Below are experts of layer 4 (counted from 0) of a mixture-of-experts language model. Rows are named router (the router's row for the expert), gate (a neuron's input weights, with its number), up (a neuron's input weights, with its number) and show model dimensions 160-319. Each number is 128 + 32 x the weight over its row's rms, rounded and kept within 0 to 255. Numbers have three digits each.
After each expert's rows: a language model's description of what the expert responds to. This comes from a sample of Wikipedia text that the model never trained on.

# expert 1
router:138156092146131145130103207161114139157153096156170108107140104097107143154090119104125170128124157108096191132173130148107168127129063171098069139135137100121137147123149130107167145139141160132137142096174115113108151073139113169157129121125102173114170135134081146145126070161161129097134077092157151200166123184117091146165126123160161074147134153106073110158140174096073096142133066047104100127097140169111106125106094146101098098154096207132162133121194125087124159157063165
gate0:117113155159096111122126152150106102138126096157132141177163119090153161162115173090140107143089036123087152147107155121102128149116194159081118110190154104092106075099169079066183142140123108094175095122248152108166147165115105122127173131113107133133141125206115164146110122137166102055129176088137114142149110147157176167131099112106195159115103107122160209119095120129116119113157175106096122133164122065131126195141124109122139164162108069106143116144124157036129127179117050
up0:167161126099163175142113062115193178100126134123149125066126154148113132085137105173132139094171187147175094088084106100146111119127067077161170125094147103148110182178081150180096175116110166154084133170053107149085114060113172117133097104129135087114087149077098133114141159134133158207128091095150146113142119126130124109095162152123076100181178151134129091109131130100106114161106122144157154094109125175121121077163115160166127084109150101166117123116134119202175137087162189
Description: Closing punctuation and markup before line breaks: row-ending pipes in tables, sentence-final periods, closing parentheses, "==" heading marks, "See also".

# expert 13
router:114176110136093147161140125168086148113104169110080143154098148138160190224111106119144100167125122150136108111125157134152127122089192118196166140135157179095090138153121110135134162162141137178126080153068143133133102151077162084131098137091119158145112183140124143166162153182093102095138170176163108109098122128110129139109118108111082168146107110112108129136109135142162147075082123138202110125109170096130181167109104069091154094097163218159084161118073124132115073081128175
gate0:140111066136133183172165094166105141070174139111122171150168212113138148140128159156149159143155197149165164155132163112178182075111178171078133171168155121131163080158134149110128182134151165149118157111130118147095100126107156095104099080098093094123128197199113164159182068127115089152132089090105166149124184151140138139099187112124141156124086147175130111175065115162083140184090100109178150164114140113148165065112108132118041117125111122148106133111142156113144125155130173
up0:165152114128167114130173086109098157122111143076139179156193055168114191133135065122171089166122158144064141127140158108086120120125146123118148104121095159131089111094120157164130059125187145096093143079160147172107157080147133113152117184121112176092109088110100088139144160161119143107102160095139108103118198187089076135140098163175152137141113147141162116158158226149183168075140196152158130098128155154124132174093229109103132141148060075162135137141116166053098111099173081
Description: Given names and name-ending pieces followed by a surname, often in tables or lists, such as John, Harry, Patrick.

# expert 9
router:149066183116127169124125091146147157150134130142067098125166147130178178120168120138098099106118097146126115160133118117192170213123108118074078198087186095131117140135137182114180153072133164102174123106092157119183139123133116111112111097119133158143131131140107143126108142176166096177161140143154141113127162105101097149091165090134111151072152114086128089131128075126166089145082125118094120161063080145118109170176166137196135084096136152086105145072134132109116108172121058
gate0:154089164146150161148091119093117124149091088112111102092123123106149133141070161123084110121118135103196118116122103147084107105191108120075137151136133092093113078177071092098117115124120126103121092099146159082122102161171109115098156103149125099150156134132096167132120079175174079046122116204134181164118116121108181162150112205079098122145153146114191147106132145137134147131082112111140129124103151172087100111185075161098164132152037171083102110065073155106172104132133075
up0:143183142082096103101156103174157139132175133068080202147141129148135143132161145129165115105146143150088097116117181119176150178087118117147123129084114170169140168099163151171140157129110123179122152153143090172145127113059162122152131118112143182096099122105173115104147137088081190166161142070126119080139115179123049130107153048189141113118150124122109143199156123144138051119139143133135111143142140095178181128115169113127131099147229123162134142200194103157113099144155107
Description: Digits in measurements, decimals, tables and counts, plus number words and units, such as 2.81, sq, km, million, five.

# expert 25
router:102131171092107182112128223142087134125109092167123079158145159180166106152172109152131121118097134166138185145131130080113141119141065190168163132132110079109170167134104175096048151115126110155154102180113108093128085102142170116041110072126074177079106174089144152110112148135136108066118057143146126052099149170141114132125133151163171134099075145108188116122079135173116139099101099121144111110097106112103088111133095133181103141131140134093104099053138124095097086138148120
gate0:196079170186090103099088117130102141142158118180143135130116152169169138171162127121152151168144140093087110126134102087182170179089076074169161113190132103117113151149130179103120150124126109102127162189126139134142136141143190150140134191149119101154143136121122140090099169176083117154124106123124153157084123155084088185131123167098114078142122164069149109109069199167158182112139143067177131041086103111145133162127078176089111079081145156128162110092111113116174113164132159
up0:123134131136145131065093090130118146102090124054138108184229146167131147131208128167117080049163149149133168144075084108154128158087132167163207062149093163163094190105148173136130136152146153177121164152169098106156150149148143139104108065063135140111130097165162132139153146085163082175086127098176135119124106108168177117119178109125112173155088105161132084160130118108101106130103078152113105178147144118090157080102136106101151151139186185138066101132081114102161159106149120
Description: Short values ending table cells before a pipe: numbers, spaces, closing parentheses, codes like MF, FW, BRA, Apps.

# expert 16
router:103146120113098077156133127146111072129131170121085136138150147174184191157148060091143171135181121105107119135120135123128140201172168153202151117145107175084103143188115195164145158115103156123130102126132113163107121109091189130153095113084125100105117178169113148090168107185132088108202172168162142117114135097170109082124140098094090102105143156123091144146113109112138133096060135181136064102117148037147111137102143082127187091130134180105140184119134154101098123177169095
gate0:112127104111182138142162116091153112077139115159138099112170138100106143121106084117132091083147098130170103031111089166108137134106182090119098087116116078140121154096121147143144093141156125141175081115124134097170227082167156161147119119090155091146165093113160151128096110098099122099179149118113131033172115091097122071117106143089104135165132108094106149056185124124128089181124203103135138158120114125100211136129114186188139077149170141093128110145149104184154128122136132
up0:104106119094106125094104158143115194149142136114144199187115140162141104113165119131122180153103147150148185209158120124155075186148053143131124132144136136143097124157093116154082139118094138172043145150140094155120062144122137082127122165147065133135156156180117101150205121106144137130112129171162105223083124174180096176100136160146162155133170103115106125174090152094093137101135065169167132088169126093176115098132145077118126160139120078154097136114142158120111172109096117
Description: Capitalized words inside names of institutions and places, such as University, National, School, City, House, Street.

# expert 24
router:068117111094144113112122131132209155079149177128129138144139130068149124092163145138095139131087098170111113143118106108144090120144119109090112095131079112115133125092144152148149142107100127135092064147121123140156193123149134138097119172159097123145120112155098115083136129127152133187185084118101140102149116182073127117113101155094128121113101123128101121081096099063135105142179170134104080132150162090110198112146106120049158153152117094145115204108117135100133192136154103
gate0:131107150106123181089126107066121116075118080128100097126103162169091124151131138089128179192170107173121089095180049155087143174121140134130149119118083124102094094080134127138126118105150089124078059119124114089110155117144126123097120079102125152110126101173106163165091191154193123168092116145098150121120232113062185151105188100169164112122106123122157118145078134106164108065107134088131145145082114134132133129109144128100153088152181122160165089142131139081082133137096117
up0:101137155152130113139122102203091137164130186083130129126087129086103108109120149176128096103104164089164136137076166115133137096093119101090114147098166115157179158197120081112142145153122163106180174149136139131157147173116138136148151152131111101123191158053146098095180081111092124062154150152121135126109039145149107101130071131130083142103088097140074118092122141117080136150094080163093126122167170125150158138131112135116147130066102178142154158167155050176164122113149172
Description: First pieces of longer words, often Latin-derived, after articles or of, such as pro, con, anc-estor, sat-ellite, cou-p.